config.yaml
n_layer: 9
d_model: 192
n_experts: 32
experts_per_token: 2
d_expert: 64
d_shared_expert: 64
activation: "swiglu"
moe_layers: [1, 2, 3, 4, 5, 6, 7, 8]
router_score: "softmax"
normalize_top_k: false
routed_scale: 4.0
balance_loss: 0.00035
balance_bias: true
router_logit_norm: 1.5
init_std_router: 0.0164
lr_router: 0.000624
vocab_size: 8192
norm: "rmsnorm"
norm_eps: 1e-06
tie_embeddings: true
optimizer: "muon_variant"
lr: 0.00335
beta1: 0.93
batch_tokens: [32768, 65536, 98304]
seq_len: 256
train_tokens: 270800000
steps: 4491
dataset: "wikipedia_en"
Below are experts of layer 6 (counted from 0) of a mixture-of-experts language model. Rows are named router (the router's row for the expert), gate (a neuron's input weights, with its number), up (a neuron's input weights, with its number) and show model dimensions 0-191. Each number is 128 + 32 x the weight over its row's rms, rounded and kept within 0 to 255. Numbers have three digits each.
After each expert's rows: a language model's description of what the expert responds to. This comes from a sample of Wikipedia text that the model never trained on.

# expert 8
router:143146136096154142142219117129143161121136095142048125171168121177104098125104155125099109149154188144164121122072109133159054085126109120067068147161086141125189105121130149132121164103143110205119094173185066178111069182122138124103145136143152117105158074079101162088152132144138123115144103102161115147102106091168135154116142125095121161133105170138124076174096180116154182091140197149200112134179157137110155131086104111139097125059109156136145102099110126153077168111209174128135168194125144155104158103089142063121157128123137112109157120144144139125154106106117088163
gate0:090132091148176091148130162088119083108097172108145150123103101099135124133117118102107115162135095110100106122101188210125132120206146166129119114148060114186213155093126144125166144145117184121110181085128159159097081127126106072113091086191229107117145131101069124147157104152173168198127121147113093086086103087141092166124167076160154115120136135142123199083151156188119106079134151159167167091127139127133098126102115119136098133165131127177111203120131146190140165147116173176156144090126142147156100100168146138140147161104115056157161132093117130126123127134122178114
up0:124074100090179075128099123107099129171154138138101087127119192121147145134145117123204123175201091086163136141118101097119121147134177170104086156184101104106189133175125122122100066107136155125189118168088201120091132130140104070103115096170178167073176115112138204120160135150132127099109156154109129099130090142116086112112107158138175191113091144170114209098112163134164077119133158119130127111067169149121138180123152145166121099144084163117115068190158097135053083092110087124150126107110090096123126168149087102129172156120166093130149127138089159145174112131140162121
gate1:201121094095040109134166152115127145159122068176117095144091081158151018114112145107122114078112135144147149131145124142098110122112106153109135145174183177179104095100167167216173121123185136096071080110163126157158100113155129143105109114181159103099131099140089126146126145106129159133149161168152117102136153151169226154150096092186098101125157157153163141168118108122140088151103103167107106142149126051090146189132159189153139110150127140135103139138155088161138139107049165144144111145124148143179116137123055125171130097163123119158122153151153160075142158130098159146
up1:082162149115109068108128143076146138116112106103123141138052181083085117153142094121149145122164094083099144116110155158162091168136208128065133157092096089160060141169143165094121174089178128140107088091181121113155124156118089130074144117133116122185114131148055137098169234134090169138110118174163146106132081157119147157077122136139147166108128139103094103159107181144118128239162158119087130159129138133105111140128162201145106075169115140195173136145131104178080189112144157179108121120123151155090151161126127103141112138097132153114148117128109099098120168158147107128
It responds to: Digits in numbers. Single digits inside multi-digit numbers, such as years, elevations, coordinates, percentages and table figures, plus million and %.

# expert 19
router:106119172114151116158072158128108113103115129178066140111189069127166128108086110131136098099163145106128120124182121114136097150099148133150119161102088160136143170140096161135109098189145125106170128125067061131117160170120115168091147117120123108146184129154101118088179092122121183133193143095114221106146137078124189169120119180183145099136163107151167122095174128191110163140045134135185110158088076111123153177166118152102159151114074175110090121062158109089117090101110154154118103097159186125136135149112164116186119101164096129179120099152128157185076170136146107101
gate0:129096155147161132097158110086148078085071137132126127162092102137121141111159136140163092116084109115110110150134144134112079181105098135188082084111158116108131151127105150115136163126103162119104117135140171147092076109177170132076097171158142067122133148118174032177208124165140082126110135108166161095124121177148138123093102054096132106133143125223122101118185134225143187175091124129143139101171101184086097114162139159135130174133171056107124101202145108131102113092144141147153184102105108181113109126146145145140133127140121089128133097108129120154113083192192147113
up0:139154121189160114142102106199063127111082213120133110143132145121053153120124084179112092155143132127161108136093146097118123101104094129144192133113096110068120106157131175120183120088126125074170080165123141106102158147119201131150180126132108101164136109121042107101126166101124128149123116109106143125106057116113127104135163059065180140163125118104148120123160144063137129154104103130093191108176126119136134160165119130202081080092169153093150113106103122074088161146097142080154174092046135135157170144128110167118127151103119139203120079125113166134172104100146108116
gate1:114162115117134172105202094198141136115163085125169039108129111141079137084139193177115116155110191102130058142140139060175160121145119114128115112073101132092181156137153145106104119188081172149129093098105128147120150123148125110120127144136111113096091085092137170088120088139141148089117117090123163138107095128121094133165106156129116151093052110075141137158066132087130138084160124081132181110157083156117181147100072131096137113151165088144152134122140110155115103139059075214076147115117077123177186114117067160089153115109062106122140164176103142141098147130127125119
up1:155164141120133150102099112113131107122159125141116124107111174124110086140113113143219117141170112102091092126156153154139151137157122137120095138135145154139165142173114136116076156107138146169119129151107137089068128116189123176145143131127168195117155153185162145207108099051194184088131180174120073190166125135160136137195151160128143164143134121106164119145065159105077129196166084088165101175076150166108093131157094125065117099138169057119114157163173164116117077209173101154161106169161064167153140137121112115112168112149118107098095089118150143119166132155115140144
It responds to: Stems before suffixes. Content-word stems just before a suffix such as s, ing, ed, e.g. view-ed, consult-ed, l-ook-ing, sign-als, School, band.

# expert 22
router:145132051151151157197117136133142102103073121126119114138186145123133068116182101191125102122120130114124110150065043156089138166086071133167141134152048145133094196091159112140126129091120129091121090214195159143118107139090122117105122147103112166114104106092134139128127135174138163107121072117090169175172140142125066136104120126103163079092127178131145133141098114214099103107107128102113172105180140155170100114123107116097129137146174136100122134072110160140117115121040112136097108101132075099171112111084183132106109137152127142080157172172142045141092148153156124116
gate1:177130110171125200164176151101139127170142135114121127131124115145112188107161140133115107117170071098128108135066123102151069149126146161134094129122173092132162115157107140158147095135075164179142124067192145099104168127078140124116088146181120109115066150124115142149133145155149105133109143177130076116213159071117175076188138147147142106088094163119125124043096189096104107161117141067071135084145134123189136133133199066167137088100134153146093165151111139154159136085106160137124105181139127077138111129093109080097129070153121145163167118169125170144186134096166091159
up1:089139180133139144153087140111121115129092122144129144117078022139128102153136104139138139147167149164098131159114137081131172170159139136086140169107112146128132090160104170136110101133158145179115124181157169062176097149091136101196131130134108131115171078133158091168158119118166148141094042133188193124130095207090173133150186132101117177149181149082136123106117100142156170194066121136119147106107130106095129116059153153150102128112164123125057112175102102100162092132139181108129154104124155161093089163151117042108107098178120178118127182101175110118143095121118135099
gate2:109130126112092140081222084111111077123110139100099116142171144135145146083136125099124153080114103108124085171088114147107142152115121142125131146101187140130095178149106102086106175055124155125190103099138151142144168063142162171127053095120092141128171113092129168146122139132111114140157090117169079110115155066152147117150147139112163121079129166185117146096118181116149133119163086071171200121146137144113102122125179105144160139145065099149159158170159143166176069135130061135110133171097137071175113160097124165172134140126101116163044173107046066132149126137110082127
up2:145124115121132066138116135115105140173160145129082114077112141080114154146118146091121099145091180200080143145099067099114179148160089173138078156105094124182143126138113183149111189093132132082110121133123082147156146137146174123145145065114084127121080120202085086167115069156155136118166102123144083134035140185090146129117115134094106098094117138081161106179094178113138134102147202112146082087148140147123122138112113129143165117075165099146089096093100144150174206125112111144147162109094146129134065177156118140115138119159135055170097179109130171182097109098169118100
It responds to: Foreign name syllables. Letters and syllables inside romanized Asian, Arabic and other foreign names, like u in Fuyang and Phu Bai, al in al-Dawla, Al, Gu.

# expert 20
router:135094197090137104093131193087080070148152110104131095107192119143074131054170097121110197158122143134124202123080074163174129151152165138144163121149113107158122107136129131133131126135104170104173110176092193120157080109098117076108122176113095115125099146115112059090110077083182060122140154101116095135092118100100115145145151159079097141061110145149075109164133128167087192134142113113151069207140138065117096152113128148132150139121137159193122124156177112135104087140126176164199168083124157131099121137119113139215142128141132133156124124114133124149169153118135132128
gate1:114116149103150155113107113160050186157138156119128148130125102127190089102112134157128145107016126143139113090127048190160153123210167109154107158113156083138161135113123103185137150081152091164212130150188076109097136109099128160152141126127103068061138129156132169081050090105152112119135165126097112165101130170089150078188125123122124121151146146087144100169144142128130143158099164113155142196124071069074105105116128112160164123124165129103124114109122110110121075105122164188121125094089076137123112105101139114097112206130146130174157160113094147131167101146134094126
up1:139110149100123119051058106134117147105089150132126084147114132109160193110106173199151127174079119170121139129121150124107140110127152127145094059075114129160107158133174111153161131082100128151171196114126124111180151140075085159102093122172101082098130124120132123104099078125154140139140102171086097156131091101124108159126163153092082082163112134172097124149145192116097113086103132110042091196120125120153133094151142093117101187126071112089111081075110119174103135136117140139115099147069167135166137057126174128067128132138073169111098199111195096155146172093086120142
gate2:133120111172193089115140111099081093116166133142105124074146123155100107107105176174118112175064082178117124070140125132088123076167129110066156113075133106080197111103169035117129110179071108124134149072167079140163162102122099146117098175161140090104087166113090122078106132133113127140067125105115112188141101137076060103133129155110148144136095090104134087118119092107087146125158141104045123181110125148100129157147081157125096122059120186068105122104131105091130090174162106196088128105120127105104150130126137083098073124094124157172112133117132146122134134110134071156
up2:064140112162074078192161109155063119104113155215136200126101093132186115131052103053125121094107179104138136121178161128113162130126175147109119147121130108176144138159167121087123155140152140100122141126158123158153094123148074137084131164147091093160097097098163135092120149117115108186061078159097143102143108120108115081113186116095121162063160120134155119113148097108163170107141135255120074177148103132114119154150095156109107098138129109116125161140156129079115099093074176126156136159088116110124151111125183175120149174076141139105123113140082131108140193143145147132
It responds to: Years and United States. Digits of years and ordinals, especially the 9 in 19xx, plus United States, England and lowercase word starts sh, ass, res.

# expert 5
router:109161112109124115112128129181140143151126131146114074068131110051109135176140119101161165164118104226154105146109153097132227151153139173114097134112149150089158091115080102194163096135111123161124105148148112146170114189110115097055145131149141113163112119145159102082113185145144154071124092207158187173127150168151135119151118180168129155128156104112155113103104115161135108113169199128103178152161127138074112128161164123103109132149120125091149144123178151174142201161127183159083084066174132130155113124159093170159132107119099151137118162133181141047122114108162164113
gate1:122138149158172095175091140097200150093153166136132118137146106084121191084142094095151068069176118092101070144167135120099085157075126088150110142148183149113123091119062100101109151081142070109174145114144138142120090164137095166089154066126148128112151126146135204140175183127124153085099127180137106150111094123149123139165137134102095161140157152126092114105107134126176102118133135107138090176165111144154119122162136160103154064089147155103147079123129200165177173135167111157158126095137133130089056197074124113114111053145119126084109115113093111200144144079142069103
up1:134120063149150125121105095125138128165159142148139126109091155038154135123080099148123127121189153124147165128136137192188122122115139205142184188079123131088121115165132068088134121137153136138129157157114129148110178080159053180112109143066124165086203145142175153166105074079111090122086146066109069144091105088162117103205110096128113111150160105121104138135109142124084116114182079120142119050132113176099090164157128090091110112130158142149133178198129142122130150141099129114126171134154144162062099132122111157140068109117127134124065140094116105123210133133119113101
gate2:124075148165102073080110144161148141112147141190152198131100169095122108103144124089146072176165099156135180136114126183127084076143147102108139145131129110126120157113166159125086139123095120159127097200136190117113154159124087107097129136137121125152098152077096087075146119141180071133160146095121137129130133119137138093106075120122110121161149101128129148121196123182062135118170156163068165155080130160189081090111098109161167079113114142147116075109146184130154127111206130151125133118074151203153171162065123155132163132133139196103071118129181092071158087083136126160
up2:109139143092130122108096156140141154149126205115126097082110175139124189159147140148086129158069131151080133119142101120143106149140149129133054108180094136160138058093192106178081126091102144134087153108150168152104164121120132174108152107091135146164123136127158123129122137050133129117188171089080102097110149074106227130123150100117159127136103104152147101178110127171075143097136142146104100114100090119139148162134128144162145073125053121108086065102065177140074147070114110086082123080122163120101087132134133157121130102153101169101122127126139167080188183091126163213
It responds to: Consonant cluster word pieces. Consonant-heavy pieces in the middle of English and foreign words or names, such as Par-ch-ment, Le-op-ards, semicondu-ctor, Pot-ter-y.

# expert 12
router:150148093149093133131058148133166139136127148141145082131088089138137141106059154103143169125155070107159108129075192113181146123110070149176133137115136133142140118155089124186084093093101131124103132133124141133155115162120128076127210203153125116153123192177109117058125098114069104150134037123128108163117145141084082158117148122101075119185111144129139067172193133171212127133185146177143158121100198166078145123102125119134134154162113155139158128120137168188141133119106156103176180111133096123176143107110139133159129151120106154104156133191122132102164130068119103191
gate0:104154134119151156105170088120147151141165112129134107137185079118097151146187115144166125163123128163141167165150135170126125137151097191152066084147097128146179157107133108096137075187118073166131125128141120088140133129118091185167156107147145096138107113145179114119069096104149147078128194099168110148158135193189127174071172054149119073148174161093108162115126096173177132125076132173142078091143114154113042097103116079119147104122167119110098099078165130173123124157084137150115155145154122145060077124118128125105123120109135147091133145099174130194093148118082172211
up0:085100113104099182153118122143118164071132062087100115105107155156127116161154156117165122115087153055094133173057142104164110162099129120109117143161077130109104101168131110122184126107146164152124088121123116166141123142188197100122121194121120113170134139079091144160176090130154150100148128148108086094076126157074072091146077147172144164196107154124142154125096107052099100056125106133150128128138136083172111156102104100163094106064120126088162122160141186113143180090088113096147093114159110055172140076078166151073122158140121097109123081076085109119143098144128133100
gate1:111158115141139096122136122103148108166100172166103154132164092088075080133109094077077116165054148131131142087128088175131094101195156140142122192149122095150131122166123104188155127034122075119167113100185142148118122138130125089122140077134155133090184099123072119130152142109136113109124160092120141125083106150123130202179099191164114137162108188126222113132129128130194094142118154159100093115103170106108154119115156106143096159127155126072154144192110098141090163123105079118179079129171139116135145082193100098085190108148114101152085091145134103151117175183109115111
up1:132167153080153168139114130181158100134149137130117100134105059128073126113145107082120110127130110128071074084111084104175127134095081096138125125133044132128110093114064136115089134118177144087151194123131160179143132179108153134082120139149049154126112091111117154120130124129157121131073199147185116128110085194152160146163099191160125145092165062148115144142153147078096106145121067152152087109093157064099106136135181152137140153138162153169103125136148128144152077141172082147098145059128118099162074175178155116129127094174070123104156093123186126171169135118086139089
It responds to: Digits in numbers. Single digits inside years, scores and table figures, such as 2014, 100.0, 38–10, plus word-initial sp in sparked, spawned.